{"hidden_size": 320, "experts_per_token": 1, "router_z_loss": 0.001, "lr_router": 0.000524, "norm": "rmsnorm", "norm_eps": 1e-05, "optimizer": "adamw", "beta2": 0.98, "max_grad_norm": 1.0, "batch_tokens": [32768, 65536, 98304], "max_seq_len": 1024, "train_tokens": 489700000}
Below are experts of layer 2 (counted from 0) of a mixture-of-experts language model. Rows are named gate (a neuron's input weights, with its number), up (a neuron's input weights, with its number), down (a neuron's output weights, with its number) and show model dimensions 160-239. Each number is 200 + 40 x the weight over its row's rms, rounded and kept within 0 to 999.
Before each expert's rows: a language model's description of what the expert responds to; "comes before" lists some tokens at least twice as common just after its tokens as in all text. This comes from a sample of Wikipedia text that the model never trained on. Tokens count by the router's weight.

# expert 3
Word-final suffixes. Inflectional and name-ending suffixes closing a word, such as -ing, -s, -es, -ians, especially in place names and taxonomic species lists.
comes before: ",", " (", ".", " and", " of", " in"
gate0,170,214,206,135,239,220,186,166,220,193,154,166,230,208,191,170,202,160,176,170,269,167,195,191,207,198,285,223,210,201,171,182,254,170,200,106,171,196,154,228,278,192,113,168,153,219,173,168,215,208,134,164,184,140,202,226,205,166,230,269,140,215,227,213,181,152,254,186,195,108,134,202,163,274,224,194,138,260,212,161
up0,157,163,156,237,178,171,213,204,234,201,202,164,218,205,124,154,181,209,154,250,219,218,283,238,197,184,127,160,189,234,151,184,226,283,258,224,228,203,181,226,172,224,243,252,120,202,172,264,200,228,295,239,190,223,209,138,199,163,197,164,195,247,215,198,218,198,203,183,237,273,161,258,177,270,205,220,165,103,107,214
down0,213,176,205,251,101,195,196,245,199,178,196,219,224,147,175,225,142,196,215,166,171,228,197,185,247,175,147,236,233,236,173,195,140,186,165,175,178,215,202,196,202,100,228,226,197,130,231,185,130,260,210,264,249,220,203,222,241,235,117,198,217,149,235,104,158,263,195,187,183,272,245,152,212,158,119,216,217,172,134,230
gate1,182,203,203,145,188,233,178,114,88,231,294,216,157,240,205,144,279,208,211,179,268,282,151,208,226,226,125,131,163,217,244,235,232,140,257,243,268,186,218,245,182,217,189,183,215,203,100,200,164,319,176,239,160,206,173,162,269,217,146,172,213,207,254,249,203,285,210,176,153,233,164,169,206,235,142,141,158,242,212,223
up1,159,151,226,209,155,200,212,34,175,213,196,159,207,273,218,196,228,229,222,183,185,216,190,199,250,210,153,176,229,244,180,184,226,219,252,171,280,150,214,183,128,150,121,194,218,211,229,165,172,233,199,277,260,240,234,194,199,192,248,150,192,238,309,184,167,302,269,231,139,207,171,127,120,186,218,52,190,144,178,277
down1,245,171,164,160,181,214,162,159,188,100,201,145,123,227,206,227,264,198,203,174,206,221,151,166,172,207,177,206,223,220,206,188,251,200,159,229,204,199,210,255,199,174,148,202,128,165,233,160,246,195,194,267,214,222,225,215,143,177,194,265,238,173,167,175,226,161,178,264,229,193,183,178,193,183,191,230,242,230,164,238
gate2,216,239,208,230,267,198,242,212,197,218,182,238,204,185,204,254,156,201,174,126,182,245,115,149,146,197,276,202,286,203,169,195,181,226,230,174,152,229,185,189,164,217,204,240,217,196,155,150,242,226,216,177,180,155,172,172,202,124,230,123,200,210,194,216,113,207,189,196,174,126,240,222,244,188,162,179,272,187,216,179
up2,183,176,205,249,209,182,264,161,236,171,222,190,184,199,167,189,187,270,218,218,260,259,218,223,172,212,212,212,331,183,143,296,176,154,230,259,179,263,234,186,165,188,211,218,158,208,158,158,149,236,208,225,248,188,190,155,239,116,136,160,149,196,211,165,82,179,258,166,163,217,229,250,231,180,194,181,250,209,210,139
down2,181,208,237,246,203,201,143,165,259,253,179,194,229,255,157,165,255,225,232,162,109,179,186,179,167,169,133,181,221,171,163,208,226,247,197,222,203,202,170,250,189,188,134,183,202,156,153,262,170,178,195,199,245,148,232,238,134,207,166,267,167,134,169,205,147,185,219,243,136,212,208,178,159,236,227,276,297,241,194,178
gate3,166,233,245,230,167,192,204,187,201,217,205,204,229,150,193,168,170,185,105,244,203,206,197,170,116,143,223,205,261,146,191,40,149,184,170,219,229,219,182,252,150,280,244,159,99,208,139,158,177,233,168,226,202,228,233,253,161,102,280,207,183,179,187,241,244,142,172,218,182,160,199,165,217,244,233,138,150,166,142,211
up3,192,155,221,200,235,216,117,192,234,159,198,189,189,225,228,170,207,175,157,203,228,249,129,197,178,196,159,238,139,252,210,201,224,257,184,141,201,209,201,158,244,240,218,102,251,235,247,189,253,175,203,182,189,301,259,208,259,240,279,177,231,160,255,206,246,190,257,176,124,132,199,155,252,243,144,216,208,228,234,221
down3,185,222,256,241,218,125,281,180,244,161,211,145,239,195,196,162,219,131,179,205,176,95,174,158,171,176,204,177,214,211,209,215,182,235,140,172,185,205,187,253,237,280,185,228,171,184,224,182,251,180,194,192,211,163,178,221,143,213,225,167,144,229,172,181,161,168,204,161,235,244,197,250,156,164,259,233,207,204,251,160

# expert 11
Commas and brackets. Commas, parentheses, colons, quotes and combined punctuation like ., and ), ending a name or clause, plus table breaks.
comes before: "-", " and", "\n", " which", " but", " he"
gate0,194,164,210,245,251,154,186,169,136,195,213,248,262,225,207,135,207,183,251,149,194,192,156,227,190,242,215,173,173,140,211,236,209,161,174,146,165,191,287,149,163,169,237,202,227,172,212,232,157,147,201,160,196,172,203,239,196,220,198,239,208,214,167,162,212,248,207,181,196,135,150,187,104,184,198,233,111,252,195,169
up0,202,175,210,222,244,175,197,208,247,241,266,216,180,204,266,142,225,261,222,146,199,177,176,234,149,250,230,219,154,224,225,187,186,180,197,131,187,169,157,156,193,200,256,183,209,204,188,233,142,146,200,224,142,180,174,227,228,271,155,239,270,200,149,224,242,221,161,143,226,140,194,211,128,239,237,110,164,171,190,235
down0,242,146,192,152,209,154,156,173,198,225,258,200,184,198,210,163,148,247,215,147,194,161,249,201,216,191,189,257,245,175,221,178,180,166,262,193,191,205,221,165,197,205,167,260,325,173,194,229,191,240,184,232,174,239,190,257,211,122,126,179,223,186,143,160,89,211,178,135,206,140,154,190,151,226,161,210,220,206,168,237
gate1,172,192,231,209,177,177,123,172,205,221,224,237,170,195,197,126,144,179,221,224,175,265,269,218,189,132,127,137,207,144,186,154,215,170,202,216,177,205,201,142,138,203,254,247,210,191,222,145,184,178,180,231,197,215,251,157,177,252,202,213,267,232,167,200,187,116,149,249,254,232,159,209,221,166,233,175,223,167,192,171
up1,243,219,147,255,213,227,133,231,216,205,100,230,126,160,154,188,192,257,228,133,117,209,198,196,186,223,159,180,254,92,242,225,263,240,206,292,150,262,195,185,205,97,184,247,204,209,235,270,192,140,215,193,293,215,171,176,155,258,154,190,164,242,237,201,249,190,172,185,188,220,259,175,184,171,270,145,234,252,202,201
down1,157,221,173,220,204,279,164,200,223,188,219,162,212,197,171,187,218,179,221,128,210,186,256,193,204,192,142,131,156,178,199,156,173,199,234,191,213,229,218,246,176,163,181,191,243,143,182,244,158,223,180,187,234,213,127,228,195,203,240,167,153,195,187,197,178,116,223,211,255,171,152,267,166,182,201,146,188,111,181,222
gate2,179,242,145,219,223,238,240,223,220,97,164,145,185,155,175,248,230,197,225,249,269,174,237,278,203,181,179,190,306,134,194,206,207,226,254,274,226,181,122,222,212,241,298,289,196,215,162,95,247,195,260,247,182,177,256,139,303,178,153,215,219,210,227,213,133,263,225,231,223,223,162,179,195,223,245,223,179,199,186,174
up2,194,116,216,224,178,246,172,204,158,204,153,218,263,190,233,191,235,150,190,193,155,192,150,187,209,215,322,189,193,220,202,176,175,168,124,207,170,249,143,215,211,219,185,149,204,173,256,302,243,219,173,134,223,217,209,236,121,223,167,154,284,156,201,235,200,132,151,205,186,252,254,193,226,230,141,182,317,109,244,216
down2,237,108,270,151,205,228,179,269,168,235,146,176,213,212,191,267,175,162,153,166,167,154,204,188,273,165,236,124,91,182,149,169,201,183,220,242,231,177,180,246,193,229,155,274,187,189,208,193,191,239,299,222,209,283,208,166,195,195,220,160,240,240,206,252,210,146,152,252,208,172,181,200,107,238,154,182,264,163,226,206
gate3,268,272,184,218,160,172,252,209,198,312,179,262,237,172,187,109,229,176,189,200,171,171,184,231,214,223,136,130,159,195,163,235,205,207,210,242,173,219,208,212,174,203,200,194,127,240,184,178,195,129,266,214,252,209,198,181,177,129,157,135,158,248,205,178,169,187,158,341,193,187,207,133,213,205,221,168,225,198,229,176
up3,236,211,171,224,214,230,117,202,215,231,208,277,248,221,186,231,241,216,146,118,161,208,123,156,189,238,320,204,136,188,192,153,192,238,220,234,221,210,153,244,221,210,209,262,254,193,295,227,198,152,208,212,163,227,178,243,224,271,220,221,123,98,153,178,163,191,200,214,178,210,238,130,191,225,224,149,233,196,225,218
down3,180,136,161,245,211,221,271,205,272,196,297,199,113,227,174,179,159,90,201,244,193,238,316,239,188,169,187,215,217,177,187,195,195,223,206,124,120,194,244,164,286,231,149,184,156,217,160,185,304,136,169,169,220,210,193,243,247,273,167,174,246,222,195,173,261,201,163,247,203,171,188,166,217,224,241,239,220,239,215,235

# expert 6
Digits and verb stems. Numerals and spaces in tables, dates and scores, plus opening stems of Latin-derived words, such as vis-it, associ-ated, ident-ify.
comes before: "0", "1", "2", "9", "8", "6"
gate0,246,194,148,243,219,180,231,188,194,212,179,298,194,237,206,199,153,246,214,179,266,164,239,202,125,125,195,115,255,249,198,204,209,209,150,326,234,159,143,195,189,200,205,135,135,172,251,173,255,213,262,269,111,209,259,244,149,267,233,246,216,206,222,235,171,213,202,177,169,177,189,195,218,163,135,187,199,206,170,190
up0,184,172,134,205,236,299,189,275,182,184,246,163,179,208,162,173,220,149,229,203,269,160,218,192,214,161,198,239,141,205,219,222,272,248,273,220,224,172,242,244,284,180,185,141,146,153,248,301,183,179,250,157,182,270,226,155,190,185,145,197,238,223,187,198,233,198,210,207,227,168,146,155,221,182,213,252,215,253,180,167
down0,207,124,194,176,181,250,190,192,250,234,156,187,251,193,199,172,206,162,126,249,229,277,220,187,230,175,160,201,200,198,128,218,149,235,50,233,213,243,244,268,154,204,292,185,150,159,243,236,152,165,225,189,178,169,234,237,253,212,209,232,184,261,162,221,173,216,196,196,203,153,248,146,216,261,185,121,206,161,151,220
gate1,204,137,197,209,188,211,182,180,229,218,233,135,172,180,209,135,223,112,192,188,268,179,189,227,228,163,271,160,125,207,214,209,262,194,208,166,220,195,183,112,202,175,175,237,146,182,172,229,204,233,145,162,188,284,215,120,181,203,260,196,165,193,240,284,213,175,188,178,216,246,172,173,137,255,166,209,185,225,241,246
up1,188,148,119,275,269,177,193,207,235,146,183,271,209,213,264,159,181,174,212,148,240,253,218,234,197,195,248,186,232,188,179,240,165,219,212,176,115,266,211,268,176,177,179,263,230,206,185,244,249,200,265,197,262,124,172,180,177,147,155,191,225,172,177,179,219,143,150,251,157,257,219,227,199,137,154,285,196,254,218,226
down1,224,167,147,259,237,229,206,162,265,125,209,261,189,140,202,182,209,130,163,248,159,230,240,240,224,189,254,227,277,133,237,200,227,202,178,264,179,184,149,199,243,182,259,241,234,205,226,208,163,198,207,110,159,196,169,170,190,205,136,161,237,195,126,158,247,257,240,228,219,225,237,201,216,214,186,215,212,242,198,224
gate2,177,244,211,185,187,209,179,135,102,163,178,183,257,112,174,240,265,185,169,129,148,171,243,186,209,237,254,211,251,152,164,219,181,207,160,162,199,223,200,206,225,218,228,206,143,193,163,226,225,205,162,113,266,244,174,237,213,205,124,216,197,186,156,234,203,181,204,201,247,228,224,195,300,244,228,182,186,230,183,136
up2,179,172,207,223,195,177,216,255,222,206,207,134,232,256,254,240,249,206,171,127,194,184,199,173,182,152,271,264,225,165,214,222,129,261,165,222,163,232,229,209,160,228,232,231,193,195,225,251,186,162,176,216,180,281,238,350,266,201,110,281,174,170,143,207,200,243,198,166,214,126,219,210,189,162,231,172,184,213,217,174
down2,218,226,193,120,193,206,140,233,171,205,218,180,228,233,230,239,170,136,246,174,222,162,201,255,210,137,255,124,270,140,199,186,230,205,177,189,205,235,147,216,241,250,153,259,149,183,185,190,179,228,164,144,126,175,242,168,172,206,190,197,267,205,201,184,134,199,179,189,251,213,245,167,191,170,161,260,194,190,168,87
gate3,246,213,219,283,210,183,144,188,234,237,222,195,291,167,236,215,229,238,199,264,147,218,212,200,262,148,227,228,220,262,203,232,166,151,220,198,228,215,214,201,216,182,262,230,200,249,158,203,194,223,221,172,201,191,159,230,107,211,176,156,241,184,160,179,262,261,154,217,185,276,139,158,177,222,171,206,242,124,171,210
up3,290,196,176,231,232,148,166,193,188,240,237,254,144,153,252,167,222,219,215,272,186,219,202,190,186,208,204,224,206,234,219,250,204,227,212,221,212,162,241,219,253,158,255,190,236,248,240,142,120,279,267,110,157,186,194,241,141,202,183,140,178,250,162,207,179,227,195,226,231,202,170,228,165,216,177,145,210,216,176,189
down3,288,166,169,288,216,211,241,229,190,254,208,185,185,237,178,216,195,115,198,161,156,167,125,206,175,212,170,190,239,242,133,205,159,207,246,156,247,183,154,160,213,205,251,249,181,225,228,152,202,224,290,177,165,233,192,169,226,244,243,167,241,169,224,212,224,197,273,205,193,244,179,195,140,210,177,238,217,211,278,163

# expert 7
Narrative content words. Adjectives, numerals and verb pieces in sports and biography narration, such as following, early, several, expected, rebound, February.
comes before: " to", " ", " in", " by", " of", " as"
gate0,192,210,246,199,243,187,179,236,212,224,237,223,245,228,267,174,266,116,184,195,248,218,144,151,191,239,235,154,149,182,216,178,176,145,179,154,180,159,192,190,204,194,245,213,274,176,153,173,309,144,261,133,219,220,156,182,134,229,233,186,221,229,118,162,236,184,76,204,241,170,141,174,183,230,149,235,236,185,195,252
up0,194,221,246,171,244,211,177,300,200,304,227,213,208,281,181,197,212,145,152,250,220,189,172,200,196,206,212,229,258,222,185,225,230,216,196,185,202,104,202,224,234,241,247,220,235,198,181,210,168,137,222,240,258,189,189,228,175,228,244,330,152,244,194,223,162,165,107,217,267,220,239,190,234,243,222,230,159,177,182,189
down0,249,240,176,225,220,246,157,232,208,287,176,189,146,282,155,216,203,242,198,183,224,180,256,154,241,258,163,197,133,179,241,201,208,278,188,108,235,257,183,198,227,210,233,194,228,224,180,207,208,191,223,248,159,190,255,188,215,181,182,166,206,223,195,221,242,155,249,160,216,227,223,211,140,150,224,245,211,285,229,130
gate1,187,140,175,210,172,196,212,232,220,160,181,227,202,215,208,178,258,216,184,247,241,170,174,208,262,178,192,121,232,268,215,185,166,134,120,182,211,190,149,207,199,175,212,197,179,174,209,133,238,290,185,223,157,254,260,150,218,236,189,208,232,216,245,293,161,167,171,182,135,200,194,153,167,187,194,180,131,239,263,228
up1,176,261,175,264,165,175,206,285,188,259,192,245,212,224,226,219,142,181,204,165,122,185,241,202,184,233,195,256,201,188,212,293,233,234,212,268,215,232,165,244,176,171,223,214,229,182,220,214,175,189,220,131,215,171,127,243,205,164,259,138,219,209,153,178,204,272,194,189,243,211,175,276,237,169,219,200,199,175,184,254
down1,253,191,249,169,199,200,255,292,201,214,227,179,252,187,254,156,209,243,219,233,193,258,251,193,226,241,205,220,203,300,159,186,182,180,227,178,171,254,162,213,191,222,314,130,259,157,205,176,250,227,190,251,161,187,227,235,138,182,223,175,212,164,198,226,224,131,211,157,199,180,210,204,257,116,300,144,164,158,214,211
gate2,187,222,260,207,160,204,192,204,242,205,190,158,180,160,215,254,173,247,175,165,267,200,227,135,159,256,106,162,171,226,188,199,215,295,242,212,278,217,263,169,178,216,201,136,160,208,197,164,142,210,197,231,206,277,221,178,256,197,185,202,172,225,144,124,175,130,225,241,151,172,244,170,206,175,218,219,162,305,116,259
up2,243,171,228,202,194,215,190,219,185,200,214,282,141,213,198,164,202,200,184,231,166,221,155,173,219,162,197,154,237,182,140,174,209,183,163,198,114,144,162,188,165,224,225,256,252,245,304,214,271,131,175,258,114,178,176,233,155,170,177,156,188,139,273,246,219,291,176,156,268,222,244,113,149,225,211,123,279,139,277,147
down2,171,151,132,224,215,177,207,205,133,151,211,122,196,110,125,212,163,203,222,220,204,215,131,237,217,123,220,161,163,235,277,200,231,259,230,229,236,234,180,179,177,272,200,174,295,222,258,233,185,157,136,184,177,226,139,189,180,211,173,201,164,188,158,228,192,126,187,205,175,241,151,199,166,183,266,240,204,251,251,246
gate3,185,154,230,151,192,176,217,168,219,199,208,213,175,292,136,213,243,171,217,174,257,187,122,219,194,310,225,210,173,156,186,185,217,234,189,184,259,198,140,196,259,168,202,170,229,192,169,267,158,224,196,279,293,138,147,256,172,229,183,198,219,182,135,93,175,145,178,178,185,173,207,187,179,192,230,119,181,146,211,216
up3,245,204,303,226,230,237,190,151,119,162,246,224,187,191,192,139,237,201,174,170,215,194,175,179,234,210,171,187,262,184,202,260,167,261,197,200,202,154,265,161,173,173,237,106,130,177,227,195,221,169,198,185,208,199,129,182,200,191,156,190,211,223,205,213,195,177,248,180,201,229,192,216,172,133,193,199,194,198,234,178
down3,184,209,195,207,186,144,210,230,215,222,215,205,211,195,182,209,141,188,212,210,184,173,214,150,203,260,165,194,208,192,182,229,191,169,164,216,137,145,201,232,149,222,190,198,235,138,211,174,258,196,187,235,189,180,288,197,209,245,161,143,231,220,152,133,285,107,192,152,191,237,210,205,175,173,160,166,201,221,140,220

# expert 2
Noun-completing endings. Final piece or head noun of a term or institution name, such as film, team, Department, Station, aircraft, academy, processor.
comes before: " of", ",", ".", "s", " in", " and"
gate0,239,180,199,212,157,199,216,156,154,252,159,221,148,222,242,174,276,280,114,168,208,154,207,154,183,226,205,136,231,156,264,224,218,219,176,179,176,160,170,219,240,198,212,171,219,276,242,240,257,166,214,170,227,130,295,202,154,246,205,200,191,141,223,158,210,237,176,200,246,233,208,198,246,213,203,139,204,209,164,171
up0,243,156,169,181,162,185,179,145,211,260,192,225,255,168,205,142,256,174,199,172,169,220,143,167,189,194,213,161,228,148,188,218,139,292,182,177,156,186,151,198,205,229,258,175,141,228,208,208,220,206,169,135,261,117,265,239,211,186,216,148,112,129,232,233,171,227,170,154,207,227,167,215,206,200,165,191,247,132,242,192
down0,206,175,171,186,173,193,173,201,275,197,216,275,168,189,263,190,113,219,223,251,166,253,245,226,199,140,232,230,155,232,225,233,263,200,220,275,128,207,191,201,259,180,220,194,241,153,151,286,163,183,243,238,212,164,244,192,175,124,186,155,152,178,143,205,207,157,154,172,212,272,194,257,219,250,162,184,218,253,222,238
gate1,229,142,281,174,191,224,205,199,230,192,177,158,201,276,208,284,164,227,234,208,181,165,211,126,264,206,175,256,163,250,193,165,151,233,237,213,207,164,194,249,217,327,177,225,219,154,225,179,234,248,197,187,235,151,117,232,213,233,196,237,181,314,183,195,217,127,187,195,162,133,179,211,182,190,182,174,292,219,213,215
up1,186,163,164,216,276,230,224,206,194,200,242,225,235,122,194,170,244,100,243,183,205,192,131,167,186,149,166,290,299,262,169,238,146,244,194,156,177,119,213,287,234,205,201,127,235,162,165,231,241,138,162,230,185,271,229,232,195,214,179,134,200,126,186,195,239,246,193,203,173,197,273,202,245,205,179,169,134,178,275,222
down1,184,223,179,212,218,169,180,173,194,195,177,179,246,190,202,181,190,239,196,238,207,194,170,192,313,223,237,190,209,212,190,180,236,195,203,250,215,200,227,184,164,170,237,239,169,138,255,171,231,233,130,180,190,153,244,237,234,194,239,173,201,152,226,211,319,191,175,231,173,276,249,155,192,207,106,202,207,172,236,226
gate2,190,157,246,274,151,251,197,139,148,196,168,222,267,196,151,206,174,117,214,287,195,188,234,238,221,229,269,163,180,253,190,172,182,204,159,160,153,212,167,202,235,167,175,160,97,172,195,230,218,218,141,160,184,189,207,280,177,253,155,177,190,237,146,298,230,236,158,178,231,167,202,218,245,249,191,239,259,232,203,206
up2,181,197,211,159,156,240,157,252,176,181,217,186,221,194,177,201,217,291,204,224,178,90,213,131,247,254,199,151,96,211,191,174,175,263,215,199,174,131,222,260,177,221,174,123,181,236,320,221,242,214,186,144,234,187,258,192,286,202,271,171,173,182,160,225,207,238,251,152,193,161,215,204,238,209,196,146,195,291,141,197
down2,224,207,219,149,267,199,137,221,182,161,212,268,250,226,142,226,148,242,219,220,228,245,179,220,286,204,258,235,228,257,203,154,139,234,145,155,208,163,229,255,288,251,210,204,204,169,188,268,213,227,271,181,192,277,207,212,211,177,143,157,231,153,160,245,170,147,155,220,215,201,287,213,210,149,138,205,157,266,244,186
gate3,218,167,219,166,212,200,211,152,146,174,197,223,242,231,203,171,168,159,216,192,216,236,217,182,187,217,278,171,198,272,264,242,209,172,194,294,188,177,160,243,173,164,208,226,245,214,252,202,221,203,223,145,131,187,183,133,192,188,156,195,185,195,244,176,260,200,202,164,232,186,200,200,276,188,159,188,190,198,235,207
up3,212,209,240,189,203,123,224,145,219,219,247,168,245,111,255,186,185,186,196,185,231,148,236,247,252,141,219,174,184,124,188,187,173,138,221,238,225,164,244,202,282,206,133,276,275,214,190,110,279,137,149,206,224,195,209,152,228,238,281,62,156,183,229,188,156,175,205,254,192,221,152,217,226,152,226,193,241,155,206,204
down3,227,226,139,223,195,200,291,224,208,225,202,206,212,207,147,212,165,176,140,234,199,219,183,188,155,175,156,208,142,156,277,203,226,185,178,136,165,184,172,184,208,95,175,200,216,249,251,262,222,114,167,144,173,301,234,170,218,206,210,102,135,241,173,268,202,206,132,239,158,277,187,250,126,172,223,211,209,188,160,235

# expert 9
Prepositions. Prepositions heading a phrase, such as by, of, in, with, as, from, into, especially written by or cast as.
comes before: " the", " a", " an", " his", " its", " their"
gate0,185,144,240,200,140,175,213,179,213,232,232,220,270,232,207,229,174,201,164,170,140,195,116,266,254,253,224,152,196,201,215,238,153,195,152,233,269,126,252,145,173,183,158,187,191,289,279,196,178,227,204,208,217,227,201,207,255,204,195,249,212,206,182,245,211,220,180,234,225,171,187,126,222,202,211,125,163,239,202,221
up0,206,170,264,150,117,177,240,194,228,230,288,241,223,158,180,206,103,240,219,198,139,190,180,264,227,242,210,248,156,187,236,235,182,285,158,227,220,124,246,232,139,201,151,242,203,250,222,169,192,212,234,163,202,265,169,257,242,158,235,155,234,193,129,258,241,226,205,223,244,193,136,123,202,231,147,119,173,233,193,241
down0,220,195,149,197,261,149,205,192,241,192,216,252,213,165,199,203,215,210,155,211,151,239,188,195,158,207,152,286,208,144,203,149,170,254,253,133,208,194,247,218,130,215,211,171,243,237,186,224,219,166,244,162,221,219,220,186,210,162,171,248,244,208,167,227,185,200,188,222,182,246,127,175,232,231,211,157,138,215,198,187
gate1,190,204,259,216,274,194,212,220,223,154,182,199,165,270,253,154,160,166,165,230,201,227,173,232,282,232,257,220,238,236,231,265,239,140,143,219,209,206,206,169,121,231,179,176,142,212,181,236,199,214,252,185,184,229,193,238,182,148,236,177,142,194,219,185,194,150,199,272,220,199,131,125,137,134,177,148,233,159,235,238
up1,123,220,175,200,270,175,212,156,219,182,147,148,206,265,235,152,177,161,208,179,157,201,193,198,177,188,245,163,227,213,254,227,204,223,189,204,187,238,150,170,149,216,151,214,170,281,172,175,205,184,205,225,200,226,205,230,171,91,255,187,166,274,206,297,207,157,224,274,250,137,213,53,192,213,159,199,142,213,223,248
down1,161,211,222,188,246,115,200,225,203,165,207,216,227,235,275,99,173,157,221,238,195,127,264,282,144,221,185,180,172,145,153,205,234,200,169,154,211,142,193,181,118,168,231,208,219,159,113,223,169,207,153,176,207,240,279,204,223,210,260,144,115,209,160,201,154,183,252,201,252,198,262,205,246,207,212,152,221,258,176,177
gate2,244,224,214,218,228,230,188,122,87,235,269,211,237,236,180,237,226,120,267,195,178,243,167,197,146,167,253,136,243,166,219,224,163,192,163,137,246,165,223,241,210,221,243,208,170,182,143,255,248,194,215,222,211,228,251,186,163,258,197,212,205,225,198,184,209,251,161,200,237,180,285,236,155,313,197,192,186,130,217,216
up2,251,192,248,225,224,196,191,205,285,258,185,189,219,201,168,237,243,162,193,207,186,232,153,235,121,131,186,191,275,227,216,259,168,152,270,203,148,203,190,231,224,219,215,201,184,169,237,151,241,286,192,170,108,225,153,121,176,215,243,151,207,275,230,214,240,143,185,206,231,172,213,195,164,232,207,199,215,180,267,272
down2,264,247,109,120,213,158,192,195,207,205,213,187,143,117,190,229,215,205,244,219,161,152,231,162,176,244,228,180,216,231,169,223,150,239,197,163,195,166,248,201,122,230,192,149,265,249,172,146,163,205,155,191,137,254,209,159,251,138,200,186,244,214,238,171,187,162,223,178,247,232,185,121,139,174,215,129,193,162,264,158
gate3,259,182,230,183,196,188,228,217,272,212,126,167,188,198,164,199,167,211,192,203,271,147,208,203,201,213,164,211,157,254,146,255,260,193,234,200,142,222,176,216,243,106,169,193,169,243,124,214,132,164,222,160,231,152,169,227,233,178,268,247,189,172,148,213,205,196,199,173,140,234,187,247,225,254,158,256,280,216,172,224
up3,245,182,195,260,261,190,187,218,241,238,106,303,131,150,186,163,154,219,204,179,211,193,177,198,214,230,194,233,197,186,167,226,207,163,185,182,176,166,219,149,183,114,161,177,139,257,189,206,181,140,195,228,205,224,242,234,202,220,134,273,229,194,213,258,152,232,127,172,222,210,233,207,170,270,208,218,244,156,146,217
down3,152,119,204,248,245,229,220,215,194,246,259,167,201,202,177,212,172,243,146,219,165,217,208,230,219,174,273,201,287,141,138,117,191,179,196,190,171,200,229,278,179,225,208,194,150,167,187,223,176,193,205,178,234,145,172,237,202,256,151,210,282,178,181,327,149,215,216,199,195,178,227,213,193,170,194,152,147,174,148,167